Experts of a small language model.
Size: 11 layers, width 512, vocabulary 16384.
Below are experts of layer 3 (counted from 0) of a mixture-of-experts language model. Rows are named router (the router's row for the expert), up (a neuron's input weights, with its number) and show model dimensions 128-255. Each number is 128 + 32 x the weight over its row's rms, rounded and kept within 0 to 255. Numbers have three digits each.
After each expert's rows: "gets" lists some tokens that make up at least twice as much of what it gets as of all text; "mostly gets" lists some tokens that are sent to it at least half of the time. This comes from a sample of Wikipedia text that the model never trained on. Tokens count by the router's weight.

# expert 11
router:126152137113137163164117133168105115129133110196103112084118130158149131128080085191128151099103105122099111156043094149095066140190110106066144130140119132107235170083164135141107111117208160065144207180097158132132106082149095134118112133138146105145158175155111210183154151163097120139067105085111147107151144140145103216115092105085177136127153139182101140121145120110101097112137
up0:112159146116144159127156121132129137106067179127179172134153140109143186146103102145154172117118117159122163145180111124096201150163187154107151120090146108097100139108108177097152124083128107163114116186155156143118121125114118083127203118102153126134123096110176164096139169159142190140115141153087132099104135160088130169153116134108088150090021087161144143107082123151182135133098
up1:095100111081065131162178108070168106118162137099114154160141159099141068113081158155183104080141123131080142166111146177087165147176139129178231080166152137134152127122167176086202109134173148078079120145196178142166122055100140079172155214155162141124140100119115145089155130156118105109105117118135169133171153130115054126130096198127182121146107091120139131134133098070181123127135
up2:104105115051161129110142138134144088130111159157130205095119123085138132085111124094147129159173141127147108173120125129060132124142104140131155108133122181092119092083090144156159133102123086088127156076097164089109137059167183136142089072147067177127130145147174178117192059108141075117130089151107052127137127111189143102132091090128093177138108196141074169117191038067130170126137
up3:138207154108113127191110162118130119095131136190152162127208180154067073147134122143168092097125123105109153091152121119130119095139118160089199124135155136154124092146116159093144068116145089083144127108110132160156101124083139088145142118108111139120102063135144144147110137139115131122099163106109080115083102101123102109142117163163138194165155143101166139110191130121064148161131
up4:129144133130169125063110151156115115145128138088126169190154074147126088121097099117116105158072127121080156151093118049144139150120032191088171150113156153163142161143105112159177091050140100083245145095125148188087150137180151146151112145150076115132121095128150094131122139130119113107111162152118102116164125192162096171093103170103120159142148172151097110129107076113136071099124
up5:147107109134113133119173045133134135097190159140078156220159108111177090146082083187168141120124117118101130142142128167119136165130145082132190095157118107082170151108130103122123110176190143168118126110132149088148118089101142136120090102113131076153118124101175145107162139123074109099185121128189169154058148127113133159116142194108124198094133126132096157165117107155140118127118
up6:166117119134111168146094150105116069084140107077081142146103168113126156114128183117179089136132142107161175133130113104106151119115116122110171145164137145086124083163110081125202107114144067080138111122138158170114109093137097074185116128097112119097122136159155134189183134130144148113181056067124112129076126157105119153170180110158137186123136136136087142072180145186133165067082
up7:098168138134190111160147142129140122098103040138112169147118134153150093121153142126143095121092134145143134208129154155129147071119083189144211112089103132094080173173057142127157082164126147125083113127071116099091106165074086133130086124181085175111133134246095090113068144142195108120121131094162134093156156146112072210150064139084107173124109118134055151153107070117168062200136
gets: " and", "al", "an", " or", "h", "ad"
mostly gets: " and", " or", "al", "j", "an", "and"

# expert 9
router:154137142228107090096119158043143194112147142111107116092124136169137156133181155078114127127127103150141117125127158199097227194097101137211136142121109113133085082101155089112093059121076105132195102128170118115136111156136169101166159168136134138092084083138115163146121142168117082127101144169115107105137120150105171101092133140135135140167131135162142139119118116132220087175126
up0:153127100148155092173126173070139151165116110051124116197147066135150150141112131101117104174077119136118146166065194099101109120105099122150151127115111217109118063135109081136168090120170177109101087174158184071128128147114164106132185181081111106164138077168138108133098145123055137079134109139158171113094126133123152140152085127135136085155094132118108133117096075092162151108181
up1:073157143170144135109159125132162125132146117139105162159210134138117142117141150111055145135111091140119139133137172134170203106073128074136159170100112121145141126108129170096119112061126090095164124163110195118117095153157121146163066129105159116117120171146103092101112115115132203066202090083085046140149131149062135145157134147138132171125080083106125148184188136114193071160116
up2:172119151123158091139120123062140106148122101162111080090118103161099149180103108173173140144101060166181114105103135132062167080155122165135183134086050135117188174094128146164103130102137105123146162170078082168148184131119120149124104094150053153101149136153090123152113152180136121166078119105157119090153158145090115101101130148065151130137110181154187098153159152113196174117151
up3:142121159097122102126131138112183161134170169115078204063141116136180124117091121098128112121118117091157107151094156124099169135171138156117057152149122168158107106133143137119136121142097189148107074147108054154145115117131124079116084130131123159122125128162115066143114077152173161115154170157083081154121145116148111098092144153133097175068166155114112098124115166111122092188161
up4:153163177128128158099133138115127135106131121126160142116059142123161114084154174146110129162141136091150159116124111099120133171090104105150172117105106093082119104127137100132119095162092125207135179118144182095138148172145118193169180159135123086082130173134139207183088106122125177103069108091159102145150158081172098136040105146091187161087153122174084190111089175154167116102187
up5:099096148110124132110095125152090094172127109131104178076073087191145099116131164097135167100107160095131137150092149160119139095171168073114130072153097211140132140102115119103179115182125155161127073107127069198136134158136139163190192113144143138174147137107135137103108126078089099152155076069171090136135134114181180129117135068146165101166132136096151141116155169155120139169132
up6:116155165113102200136082152117119145116150113126101187169148108094101126140167123115149147123117104155083153153137160100141132144145096211144107108117087116160138159103164086129102125048104072171090146168177125100082105028136157122077118141083116124141151137141119145123116111086121148168114092116184087132116168141110143136089175109172151128141092102059136087164102156138079122136146
up7:142133162128137077113107060063158146167147152167175135141160150128123143134131150125111113152056093075107083116104065129120112112124147138119126150166082122075169164095120193133105123127116102114080140140158131183064084079059132101106134200132091152137108132122074114068173105121151119124141097109139104120144132094110110130113165147114119172114120133130102155143071149155117131171192
gets: ",", " |", "-", " –", " -", "),"
mostly gets: ",", " –", "\",", " -", " f", "',"

# expert 3
router:050163145123127121149174113135111125106134154182189154118124146224137152121144070072136138135161150144104120053161118145137134109181121118103142142133126144101144110112144141123114119110157054138220118142108167125103100050127124044149156123072067122130135109183079067142177152137117131067109136162157107078146101105162090150121116118163079167161134117098130122059127177155152140125163
up0:120112182058116092128137141096083126112153111152115095155146140199175132158164091105061106087082117111077103157161199170124130118144123174146120098106189123110094146124142127110126193158094141136164123148124077127110128084084152128135160118114143120152165192124145096130178146108120158142100136075154132146103121141098158127091196126141087120175132143107080127169138123094127210158188
up1:025157086094126154112161130097098133205112144099140190153132102132174100104127139147115147083168149087183113120126133149075129097184154104174101094133139145192173139158135147155134135167139141088132120157162157116161109089118112156178100118092066130140136100143137163145108088117124200100168170110100165106103076123081131101081139146131192144143132118107125150150188133124179092153118
up2:105123097134101111176122121138102149154155128066118171131151065124098142132048090120117150122107137166094134109122093076150145168119132140111133118161133146132080174155131144138116081115182085152115123104101136107077092077138104118158122179172118144147103116115135170111117072136111136168147142101043082101114110109102111134133142130108141140210071085137110128168201142149148081097132
up3:141120115117151132092160157168119115074065131149100156158126212128154143158109146099150155147109134093131130146182099139101108144107127173130181112126106122156149165133115108082136119110146067088102116159185119217105121142159101088121157126088119149140123066101134082108123197118203102135121111141174102158136091166161128090142153097112145165106067146157101073109071118146116111168135
up4:118141120076107130175154116110135128140160138089206163138123175131102159115091137111140138149105043090089167166093136077153201128162069146130091089076127101107122130111113146079107118094091105168140151169120104100118137135175115169093161117162151098177163164160075192104117175162123087145083166165133150094135149172189114148131091136090099114150096133111111082132139123138183065154071
up5:090139175126099118165095136144067115122066158127095121098150107157100153120111122135042151152130157133123148155142157098155167050146122173117159082068151066136107091128090046165103100111099142197111113131183130136175134136069094062104206145080195154108117133167060115132088148132160111146167122132146148135112130154145179106129149112115117128138146184158135151088156151115139155084123
up6:081149121144097097160171097146138144144081098186127160121161151155110089175145131099180128135044201168121166137107132112183134163084146156116161192174152172110117116200168160131109161156127130066072129132185086114159165170068115105137112125067122132126134096094112095122130096077180143058167116140215137111092070086097165096117108162153037098196089119122073150111108075124152141133137
up7:128089173147098119155100182103088186137117088185107119118110140137160182113155152127092193056153169174113073169148065133093114152128131162112069124121141121145170132132098174086144133170134085146152191134137161162131116143109123146085109176135125133175091168187091154160116125095123074157147137141084121102130127124124116045070127146144114138113134145138112213054118128190148154146202
gets: " a", ".", ".\n\n", " for", " with", "'s"
mostly gets: " a", " he", "'s", " for", " his", " an"

# expert 14
router:079109132074145189128177189143149120102109121108128152199133119125177078086175145175131121117129198130123098130150172102095077132134147119114156150167081081143235148131096114109112133178098215113074071124101113113144092112131096094122076114177109140145172083128111099139174168078152137092084166120170097124132121094118123143125130120127075180171130135159177139067106124130171138145113
up0:111173088079158131139180102134118178184147093122110073206144170113181134127170124079153168067132160072136097084147123155109146175140191150146157150100147130092141160159106111150159141197122119136165096178216128108123090091183127098108127096169095116163074116128153072169152120133198133077143153132119185066126138163084144121105054141115140146102134199156137136095157148116118092097170
up1:112109186145196103109232148165175085138107129121134112131158127035153124051154105099130145125096152149114191115077131099073136090174152101137133137126074125139108125154158086135091124187098071139169186152086161106130132097118161160129121119132150107069160141134081083122143143085157162122185153138117149157103045101093106115163091200038132138111133188132128153147136153115081124114114
up2:159163166149124105160177149084103109146121130088159116097133067134151148128165151108097141163112163134158060049125149089115063063112125167137158128089127087153174190173191127130113169134146148145157178110086088101099066161156121114134114140110146123164088127178156140094115088063184132129119172035148107170111075163123151139166102090204107176117072105173139111131113172118185119141106
up3:116139171123102137170202131091119116115193157135141125162152161077133123127157119133121120161095097140127132098144153130169078157106159089154168115148054140143159183121164155141101097114082141089118140133151187153086148174081201174123071099126104096096165110141201177173182159083141138173118124156117119084110166125117093106157089167130058143127158111189111125117126105147153177167118
up4:097072082119096137162177176120045107120115079124119116135168146199161100157106129172157135114149171131168100094107151042133087184152125101160154084141129127066124139139099123191129129122139118115073141149133133092138090072088133135072153151127107145168137071145185148131124111150166140079144054120174132125113098165172077148070154119127111150138138115093113117083143144166106150101143
up5:060104118125168115135130152120105121132170114175109185118156114070156111176084142160157134128117129084133155114187115186130158117076132086065149103181129130129061195135133121134147179094134101145123107149103130134148135173159176113164107181205056169128135087082161139143120126115142135144092144131136138158141151040126140167142152125110156122164073113125162120172127120163107152135093
up6:078093188166128091100159147165121195095120150111116190138161188190161088079107123138092164137075134113171137103129121069102077145135145124132165150154135132141141150134153130093057160133127079150169123154139130143118084106095162121130143133144097175129081090119101153160152206084109152113075105127129144132187108079115130137122126145156117128134105087131195094190087082109154115151136
up7:132120114054117129135160128188181146120088095158127146129146151172189122137109092128100160128107150137122123115169123120116166201141089128084117156097058090172188125133159128129084186147164190125077101080107186117088157140130138070203123100156139151150141104105146131105132159122085183126148094106113120087130070136142097139144169074109120124166108110173108154118101154120144121165114
gets: " from", "th", "ing", " to", " was", "est"
mostly gets: " from", " died", "185", " period", " been", " From"

# expert 12
router:128119137173119148134134106095152148126083173121161121152151147171153150123198117086091105116130058125133129138180111158125158088112129133101143129137157124139039137093136109124099130114113067177221115094173139133170157108139162084092193116115055152089162088116156107102084153159119123157089114112101137141128127136143114068098130157090174133095111124114124127131114137073054215099190
up0:128164146105126119136159170067101201139127097154129160214133145087192142118147114163111156087104198158112083103117148158069067099112132108111065126102129085210121124166110096124074126106040184104152166114123161075127114124101108133122144117160119100096129118105146127093098121060166114134125094133148101130156099080107099117132091127079108130136113145128129120155154100173152106138130
up1:184087165163115193098118231130145105114091124103112134092107131135123077179071063154114115123128152087090076116136130127165144086151078185144155177194075112130105050129140096142110105122130155188147132117162151080130136145153162111148111104132155132144115102139167132106127116133124137108175104151139162130065099110127087211115142135108129128112196070129127115166084134115133161146144
up2:087108131114188151145130133154156136111100085090170094087139159114156151082147152153144161086062147096158106084124074114115125126180117137124121142138091059184173086104163137144150139103100120131111116107129131118170125124068116124141185119165119177148149125165128127143176147132188101093099129070073147139131158175186158139099176116074149115069166154140103109102109144100138076130059
up3:133085148147054137168100128152157146136115142125113132157102109118156158131179103079155115134134104136133119092126146154133106188163049123124128127111132128108130181158169056151147126129086158084163157147116105086130110131113117130134107107121160108080078109149151131071093122159064147119132144148135049132133137154137134106108121171081114099180068141204099081163191102136106088147130
up4:159125141133122190133085075112133135153095080160101113123161111119129122163099129112131097123061144130100158089165111140124149096101180131138134110103142094169062092117151098148206204092110115122141169083133123145120085069103102150072187156111111118159205137119146065095152138104115096117121151103085125057107176096125123155124112145125114113115097140138114141167140150160085098138069
up5:099183155138110095065100169106170129134074087131168127101094125109180112100174092128085104153139123159118050118109122127131075124131151137141098103087139179155152072131166204105113090179160149134151105121119157153084108176101173101156138169106071074101079116135142127098070086108165181149162062106142205083118137182115104128050131090159172126111091121140145137100132160122096095064114
up6:147078090120042127124106177143124071107134140151091114178126129107107142075046081124103165135089124157074170169150108139188132101128099113122154122111115141154113144182151114105131175140101071084081127138188160139175138144116109161152134137089085187118157073131151154138145123107090158113157157165205154102139172113113072133112117137130110117128108116138104112081072080080147113096176
up7:089177120130138125129171094138129133153132147110146126100166088088110126090075066112150175180126135080165116119188116081131116122086092118094154131131086149098155153108101087106087151106103114166168120107111169152142148132054157145123143129134074128089184095064140135103136143110163106168131105138112130145102145162175127091145136129095137174148145097176110078144096196121113151093139
gets: " in", " to", " on", " ", " was", " is"
mostly gets: " in", " In", "In", " S", " s", " are"

# expert 5
router:157178110112151135154127134158133117106140122182137115080155110098121097130183176114125177116126148120135113108162133030159089137128127141133089117118164097122121155181117097122192171122118148144059156130047106108126121246069091137087177118143100093127164132142097126113126139133103132181163132139131167157141142122164070212136156112159134121101145156050121163115121095129065074198097
up0:112132176072191083132130150121128100088144121106122169129122127063158178149181178091184117106133175098148113081104134153077113106177118160182087116095180107068144110095128050109180125098123157132163091137147108168106138075088148159098104119091135080117101092129099119140139129109140162150076144105118078122152108109153079189104188118184118131139145122159118161148169134103112163091102
up1:128062106191072167161106147145148155142110128160068176156122094141114131156112138153145127116096106074134097101054023139099107140116137177101129104063157136144079094169178117115130119124059118135144212141140125197109200130119029115153215118124124160129109151087117101081094172091097129135115149107088092123114159093097142187181087147143100124140131092161077147140117181167074140150124
up2:131144173189161185155149154200106117137071085116125132117112129092124098106134094183110066181086153061132094187130122112140115136080041106108141154133095141064139136149110146066177113124063092128077127109042095121099104116144124140117178109172106132100128100117113183071099088127146104155107208134116178144068096122163068161092161176142066160086133139159169158129067158072103124099171
up3:101075091184025166180142122167103125112089180148123138153160103160133114113126132138126170123129122124095133114125115110178133100126120115138128133134185167104147139150131128081200179132132123081189159105153124141135183116109077129157150052164102141104167183091132081147116185085135124099143071125155133130152182148129088138088099110179112107141126118149126115111106146160131159073118
up4:092170093135138102146167119121114143136167181047146076127166164097137107170115138130189133103150139123129146195077107151120114172097113144076145181181073189139149137165131163112143104121122090148130138166101067137142174173147157095086139142062154109091141131148147167155165099143126101121115157122180178055145150062129152110077131151130166139179139170148146109144131074207141152151155
up5:133124132102118183114173079120128185200133109151136210070108110124092128091138170148073183152126094140069127124122123106142144153116122127131105147111158151123102188197137134100110152102146084140133118171132176109124136181103138168150107153194091135115074162080151096184174116074053180203129133072162069166138125139123112151059160122158124108138163141167049175085101168105062108164117
up6:081113199128141129124146099144126115113123100087162157138161107124127102106066109148126119072093108172157159142173174085098151154167098123157162090164116120136186174150086152113139099124104145155177085127154075141132165101093104141120144111146102143091153119153101126168171160141141072081144100098125141126106181151247104128127099082194123149109093080061087132096138119202105112120165
up7:148090092087086153145159133149159133118085122152140184155146115144057140106124139167083134159115132088158139133161132144093125108098122139084189124179144101124116137118101079069089137159082127125084165195212128136176110045166059123128123146159196088119110142137132138174113186161099151081151119103133124033152163119089149142121135091139151120120084132141173101116169171098122188097102
gets: " ", "0", "1", "4", "6", "8"
mostly gets: "′", " November", "°N", "″N", " However", " March"

# expert 6
router:148106182202105136143098215099147091137114143106120090137152142121121161097167110126131116165138100146132161155161119102175207090107110136136115125122161109124117103074109175146045132113101133140135176147166110142097191062135129150100201098114078145134086188099112098066158127188146160108136147124093121121117135126141206002130131070113149101067123126157150110162120143143081067112217
up0:136103117142110111148109187112114148103065085117202142064149143171119085109109170155129117117137142155083079134113152163175202092161095095145174069154133119157110109153130179149119167115165114118116095117194149145129145109133146153121084124100112104156097102115151087097111107144167124144146153134110133184082114121139144086182133112127104117178073152100101071128163127133160159099175
up1:161208109200114132132193133127173121142108127091122150204144104049140118077147125131118123193151107129083120155225096107173113155125109162079031123127162171127147160136134086113054140128124113150109162161155100151103126158087149167103098147106111196112150204149104148105104140097132072121139164129096139076093168141135125132144138084118120125150078157152084096179131135139110123133115
up2:186173125122112127179148126164104204118133155091092111115149126109123135144132127148109125161186151156106119093130148141138132147128131111132164086137183126136149141134096139100145193072152133111118044113140101093088144118152070157123132118151090093111143125089169176137131158137176168128168157114118192073124131116100130120107110204125129093132084139117157147133118129160142106053153
up3:139180129175131054149132172092096122129114145075147136104113150160125113123077123111118115063123086098093185050085160109167122058146104149117160094110162089110118123160174137103155112093146086077181183123102150095083112124140179106116143077081127124145156133108173162129156097163133158124183131044191170192112132157149106134143124097136125113095134101117115101137157162105179106135139
up4:079141096108189179146121068128091112161124130121121155116156089099116193056095171105148115130133099153067128065103139132150136148092211132138113103153096178128165118080075170084086072115144115108128112175109136140053152141158098129105100130134085078138102094131108172137120142088139105171102111126144117173074151094126106150132137175087145146092148143182172174133194182109118115096126
up5:080072118104130146158127135182085135134156139134109107158169106063167186041117150182120128074116169134155166107109152150090211173129132123139115086065085105105163112070112147108142136159145175156128106159150244127106148144089157124109158171153070132114138094175164128102149160184109123133140126119108149087159076124174130129128139137121069092139117165095152105141200149135085044144141
up6:134124121109137124096115084128149169166117152129105174140121144143173125125167177091128162193066227202162159115115151146192138146112131155143163125105139127135198124141121193123208146192086111199207126046208146136098141120034147129126168126081136091090074115149142132054077165181151126074154097098141175119133108152094108137134142102160127090076100118088145076146094132178138121109154
up7:161141108139114162126150131127092121138151150130122111084158154131103110140138123118172153118127110133093136124145179128177154145134153138159153142128165174137110113084149149138112139086114173163170066181161128167150122089164161109105099159164138109171150121105164166109090181126180145175083137142134043098127157061173136124140097154105076117140173110093123144143107179150128150105149
gets: ")", "\"", " season", " it", "}", " Me"
mostly gets: ")", "′", " un", "]", " not", " there"

# expert 10
router:092143111073160167182149102167151103133078143108170142159152164106128072084106174121102128173143137137106157114153149094180188059098120120078102112114129127145115132125118143140134178117151150167140138099099130124124150114086098142119135121133122123095117136114106081072170149097165188102123152146177182181137134130138091161199161098161131124104163157059114146116118121173045140054170
up0:115120160081172099156117148171141151132149108144142149078146139124069119136134173131131111147104117117168135146170076149094166088062078124117133106096085100153143098098109120162151186142146101181145147151154173143160137054156173099141094113167146120136132083140082109133126161113108197107084139157170127186107124105142170094139169126248094176092166147148100091172133152100108112101111
up1:136140144132144139102097180147164088153120084111195162082165151068074056077160143125140132138062165158145160165077111121089178153108112131171115136124117155127143120149137067084164121173134134181080198061149099128147067125155109197155170143140137077103132130219140167144127140099163136108115170107147110137139133143117112159126134142106124115112194172139079145188098151095096109198114
up2:104144193170077151126135092116152165104187107123143176099128156104154115114135139119085149108138128068137164098141138133122153105106147142177166117131107089118130076118065092163145186124148119178107088095086149100102115134147139175138141180193133076125146126130128086136093127174088100143081054178184154163071127102170059117085082103147137180126133131049206076175088150135108099102101
up3:156190156152146145149140149138085159118066114099100176110167135149120078080109151120161195112085169108092200152155130079123129186099137163148102131083086183176171119106070164135101170077158139111123124096100129100087168165133158108133156143172142066105074147129115108103075167103110089135166116116169114162157144093084146094136164127113087130097113090157157151109118150130138110175120
up4:067174177149087155192111144061094141139111115145165096140146056135112096148131147113152121079131114139100144152096088106168179127134120149166076083170150156123226133197141181132113144131142164158179154137133168102136130152087119181209159162093159084124096136108120157085125119127209163109086125136077110093106097124109044137128134063135111113194108096120121108155130107168117051149192
up5:094167177151173135171192106148144146150039082156132147147150107148117129146136099147115104112137177179093152136105128117109109129105168124170097178138187094130186156123134134070139129114146182092094176154109069095205182139157107131136117154182163094137124134102104095075112121085084160098098140075066158178121105160110102112081111134129108161137086164126109137077106189123165116078148
up6:147172107118084131128168133194133187160113141137139145111079168083114097130134129040161170072164110138060134052170092142135166108121134139137168133107136102115128162104071128146067079190103108148113180126127152126094130150159124094119130171084152146107185113135111142153169113146211103150138120127125144113071111104082049097121138135103125146169162129112170094140180111170119085190128
up7:115166148076051165126094136064153124127146176105147208150165135129119151075174126093080150133064187089156058099074137115169116143086090156157130107147088157101160130130089171207125155145173134158179146117190141130119103086129132156094105174120127121107180181131103080097155111095115161169066118121160184173105118128145150159153144181138185111133170118160101145072075177118097125147125
gets: " the", " |", " The", "The", " New", " American"
mostly gets: " the", " The", "The", " New", " American", " World"

# expert 13
router:145111138087131112138082137156087123138177118154135116094127105083037116150062101104131147134141083127132164093119106173110184140141145117057099111108108174114084135127154182154138110084131086136113178160112118133078139170104111139158097121129194083189055127150121125126130136110110128135181117152093156161120155159130152199140118108170114101143138150170142161158114168175149049098085
up0:106170130123079144097084148077161134162178201147146149093129163116169131179128135065118189105150147123107151140081133178144089119134109169136156140098069167121141126186161126124139103084099112153103138125150173171188128167116097102127173135175151098088109135141098180164112111164124158094190133096103165148164225080214122116113144142073176133172096185137112148067085157159130128158082
up1:127133172107159136181098090161119132167113165118133130095143118147173131153089119110110161116124155102136102176081151123139096164141221088164083090154084117146084171160157169132025096141147135069131102134119142084099106107166097143121092138163153162170111116159078126109126116169109150137127145107126137129094071076133087079093090131113082165065133114144120207091139150122120093079123
up2:161145151155144157138100165166167076152089098071190109127121175141139098114112124117065166129148161111121132113142160184080087049147151114134071134130092109082104077046108155126087102143116106113071091126115115146137165107159181099141153141128123101132135095158148154117164133126071103098143108128128143161104165134122116102162115108116132106154097148129193153112107102173093154034154
up3:161108105096130134139145097132121140117114075194129156159135125083096089105070068117161179124095115138090103133127113064115152175103133081099053073128109124151080140138123132099039122155097170193145071074093151120110114115083087120150160177194123105162173153102079172135152131106144129157131093139131184079156132103160186143132145167178128136136202088155163091130102145180151108072118
up4:171110143111122108128129147172107162107100113134147134089153129147144087155097178132123096115123079087115173128109087164090095086089165168106182031116132184078105091164180194098145086131149151070135101155126153147162176130132158072124105106102157116146142106172171150151133163142160108096117172168077092099148132199082201132091097137123071144118081136173107119152105144108132122135126
up5:126130153182154104160136149133138143161112112131162090087119102165136175141090128172098146113137139133117080115119124108164081158114173113144096151092179182128178125107149138134140107128157084105093101112099172127138150103143119097152106106098179113139142125149118131111151162164101076059090175174136119089155156131088120129161077157130204114131121138105119148129165111172071147098141
up6:091105182142127148094117098163069206134122140078178152132144096138139146111091074158163148127125159099095144148119092080108136106144114122066118135107123131103107137126150150128119057101140075107117153088112132128094133187114054132172142173125172123079092180151142109187078103106092156135168110148087182122160164104107146116124147089137100096131148145109115097160114124153131099171126
up7:129119184150185147123114144163043125073095148104135157113137126071135066168155079131141167098132105113126127136182158138146153158090137086044143144154116137113078182138088116169159133101090136156118189117178151144129143157146111124089144135211180092104105144149107188156117107136108148145150120137093101158078104172128114136132100146133066135094062143172126139140145143103102172156143
gets: " (", "|", "\n", " |\n", "-", "201"
mostly gets: "|", " (", "200", "201", "202", "199"

# expert 2
router:176096154132119138126163084163166167122151092077120104107120114071121101118077191146091125111131002120150189150073147169123109162125105116109132111116166143187094121204169132115177119152130184087142109143119102082137149148136103158145104145154108122134165192074120132145156148128143088123115127087060113105143146142123173165164136131122094124109099142123106124173132119152183146190121
up0:157200161069177100149112059137128115205108100105134144130121081142156083150093091148160069177104098101118114111106138130121120157144052083115168151106090158126136081151103132128167115100132146165081152085116113083136121205092142079139134144158168112166144156130128114079114129118144128065108102106083115178103119126088152117130139213073154101145102122119117183110158137140111116194140
up1:115162126174079193142135170154153113166146124096042112121141155122115153115133120115164164075142142144142129086129125107067131098093108123126153110085102108071160104153154134134121156169102119160090171143103172174149120179153112148099179148065113116121089188135080116160142146115105103146121093086166138077154090178145145083139118184147130074102099162105138130108131150130103026105143
up2:120081147106117155128090136139067118104173065113110138150089151136132143099144175117130130126112082072141144083177183110141110153111163189057174133147089135079136156074137083081162139169128169166133202067168167103119088164110139145121142167154122153159153115158143119197120160132101152122106159084118111125105154166032136152146114086134106108148115121140094057131156108149135138145163
up3:113111137136172121165110164132103153197126149091145138136187117126104137110131133108119160119059104106203089134112111137096198129126170138183182108123103132193090116162122119046148063131111129123113116121158194142089126071090156094116071156133144122128064198138176097096168129061105145118157094120047138119093138118117171152069073151091129122128103092114085112095130146108133129110107
up4:115159081135126118180110156131127068078154090112129096066078168160110110064128132171125121145155071125090190141163138152104158122123075126042158144114118119156154122148118160069153073146164152156175092126136067103109155148085072112116155128147109077114136199108104128125123164077181107092158130165103181126104095131107134176085109097127209095138047137116163207162130133148097098122107
up5:111141108147147069148088155105149132121106128114099164157150153147103120124136074108142170126122099122140104109092102162149086176137136049105114132096176118129084107169131143129157131188102116128149125161104123123191127119092090135060133161147148086089115126139134096082128148131143108083116111152151106105159098170076161189201061116108167150153124156050131128186135117184178146111110
up6:139130145132160134138136177059168127141116108096124091143124071067127053115113174128152140131109104137112180156101114122124108132094130135116097123135102091080177171143134167137160097168101130088135087125098080142153130114140106156121077079090119174149093150144153167105181066101120125150151086128151162063112084135107077091116133166097157149137104158157170141113108053148129140155115
up7:111102155088109104157162102069117145114120099128156116079165152099112079133155087117108133151091150175076112141165145147122037130179099153083108123129115133148112165146129068147133081136198073124188145130139113135122092149103170180138108098120170132216169096136093099102110174119072106099124131152142135131099096096152083155123118148141051102113127173082112138138168167141118116174108
gets: ":", " G", " St", " J", " U", " E"
mostly gets: ":", " St", " Al", " E", " U", " El"

# expert 7
router:065102105063139118088197111189115169137107138146122122103101104173120150075110093177132122129145106084138110177041166178018108093141143114153137124154102135142173141059169153115108096122155092128155074129161134099111108150154207108199069124155125151092136164122134067142126100062151142154151120187160147091135131115104117083118097138151137144155128090175085142089115176093088175162102
up0:141107054172050171119140118120129126125160105069150153145101118118123129110062159159114128107155086095132143167128113127179062133172132192184100128156152115159120153156160134198153162131202176104142105190137112095171149134085131091155142156114118105138071147145147222151134092159166136135137095140116124103129126113103127130162098136154117187129075164104108078157147097126131140092130
up1:105092158111084162111152114138139166125060126104082113153193069124124162131149182137126173112096154129176087103085168096142092159091156149153147154073107075115143132162123214150178017149158133164156178047142136159080155152138135092160114128116099095097171132075169131133156141137080098187156094112144154168108151163127140211158154209102118140110097125098137189099093147141137100138110
up2:150116169121146130124152122078087142126109157104164158050158111155156136085051089104145124129160130090150132150047143150057143121097109090090129063150118070162161083113056147121200093141079073168143149119144161095084142161143126148191108120132113101141129189145130180141155145151134147114100116131132147088096124111102081122119169147172218137158113116102130042153102110143158160138121
up3:091144140130191125129121113143184124134085141165136137079107119076145189151092143063151152132080123163097160088125136123113149116183142127112054107126165118085176136157105156119150141138116139125176115151144122123097135139175090121153118109143156145110143101181156150112124184158153110068065152128128086048106132178131168114151181105133054043177064127100087162131175112114146084111105
up4:131085108130105139140142182171101095130100095078129121157186144116211096121093132119135168142103164116111090140102095140131141109083139175150125113116074119131068076131109140075111087135113138159098054146110115145161129159126120119158109086142121148076142136126116102092146158084131129152096163172122099155064110132138109127051161140086124109133117146178135168082121105097152142124171
up5:107126123102089181123099124170126190115147188144149130148128131114172122113136144127117086108049149148127039086105088098079100091105160109144069117114165119182123079181129101088142140107105130164149124156117188116072094170146079092146126191146154143129137118135159125197077121052141140125112062122121160120157098087097129182051113177150114106162132060173134152150122099130138101131140
up6:117061183132191073071209131081104152120067142102122179119111135131119123073171114142145169234096148108121081124116171124176120099100141086121100101090127134100127096127098167162151116175147129172103070106082150090156097135153109072171165158122146146120108175149127137104141112206170149142111066126140099152136092161119111115181132094056101080156109103193127124113178115102121127121085
up7:169090171125153095060178101176100130149154120059131112111119138106062131056080148128143133127096138128114104165113104133156094147141130105188121089097146194126101196128116105129103129136137125095156152112098116096135147115095137137180152087148165113115149175183142169153126176095074091147066121146137146125129088116155095149091128064098133122125130149175096133161140077127099119108102
gets: " of", " ", ".", "1", "0", "3"
mostly gets: " of", "ely", " among", " most", " March", " about"